{"moe_layers": [1, 3, 5, 7, 9], "balance_loss": 0.0031, "vocab_size": 20351, "norm": "rmsnorm", "norm_eps": 1e-05}
Below are experts of layer 5 (counted from 0) of a mixture-of-experts language model. Rows are named down (a neuron's output weights, with its number) and show model dimensions 0-111. Each number is 128 + 32 x the weight over its row's rms, rounded and kept within 0 to 255. Numbers have three digits each.
Before each expert's rows: "raises" lists some tokens whose logits its average output raises strongly, later layers aside. This comes from a sample of Wikipedia text that the model never trained on.

# expert 36
raises: "\".", " months", " years", ".\""
down9:195078134131069105125169132144199127112094102101098097117102163100087127140155133114156150171116195148089112160084139142157126116140164082157161104060164180078129114075114143154208127137145116162176164073135165127085099110194149093169120113115163131080145055112170100102132155103105147162161165141083138075124126213074147091153122133053

# expert 7
raises: "arian", "ian", "ess"
down9:144087089139103137118146100094163086067072098131121088170090126143134142123101136155157157084135203090091160126132140117133133148180170069135083061080084193135116176085141121170199186157164113180114137070123130071108076066155137095140101142100167106089157107115142083130140123144111122147147107159132132070168106190093145121156126123102

# expert 28
raises: " when", " however", " than", " because", " despite", " they"
down9:125073162127177127162127137183084107147139135134152081172152136128127104137096155063159187107122155163137109114127091147173133125120091119179150083173105149163121118126181117119133165142138101127107123189147159128094081192150118125119142164136137144111141091093161105121113149188083106108087125110119122143088058064144080164111113092186

# expert 33
raises: " There", " Other", " These", " They", " More", " However"
down9:090087106099151190119109097130098150132167154156164149145161086165147137167105088115131123167070140101141169127106095151091173167108120099150089088116121109172148122159159148114128154123110084092121166179126148057138164081113069105103192127131113144075099110091080151146170182110172136138132133145103145048159180063081160088072135165167

# expert 31
raises: "ed", "ess", "ities"
down9:123153084177160138088120101159136130143126110131096122133134117096165096121072110069169166125133130143195125165154135170152110142104054168144094179156131160162116132136082110182118103114152101078116179124183142137140178084120178110155130101115195116147111095135138183172164144166106193112059133127155126235107092171122175177142101131091

# expert 14
raises: "ices", "iction", " means"
down9:149079110184182116177103079109123164077119116095092150148121151056179176091134195147153104191107125150127148099146090115065152126194142072103149105149092130131115113153187158127101111143115129108077093088163155131123106110138106079117206150154158150143132179152088104105137139139157198183128147106162102135107135167095148117125168110126

# expert 16
raises: "s", " or", " category"
down9:091157129144092088168140104175169102170152120150181055143112114161130109175111132152139150168185102143167127124160095150134118191127138137122122108118175156161161129134068122149133148157098102085145104151132161137170102153112087081113127082155071136140143147101092085173109139108103176148088194084125091138058157075139177122155124069125

# expert 41
raises: "ice", " of", "ists", "ows"
down9:158141088161131122116163123099157073115106123158120108185135116092139154118210166117167121081098115047087115114098159068096187114088088119114138167139106178134163158155114128163121116111135082113169102131154132097182128147072179104144128162161151154060097115143139149164029142137088156165136150074098111201116130091100110108120134087143

# expert 38
raises: " there", " another", " each"
down9:129044070155178118169114131146149113120096129133104162078158145141115096105142139125184181134108062084171138089099070179178211181170145106090168168135091137120116108080140122108162165185124171132122091107123144178080150149183149143120117164146138087160084122092128125108118158136118092151089132113142122120115160138090159113147097109153

# expert 27
raises: ".\"", "\".", ",\"", "\"", "\",", "\";"
down9:121164080150102124115106080054154181106159161176164147117078053095121120129164115116159142097072116140117138125130155103138196147140205149108151050143116098163062185090124153130151060081145098076113077096129189119146108139135095074121130125132069140110123113140147175098068107133117113135140098122103067113151159161119106127129129137162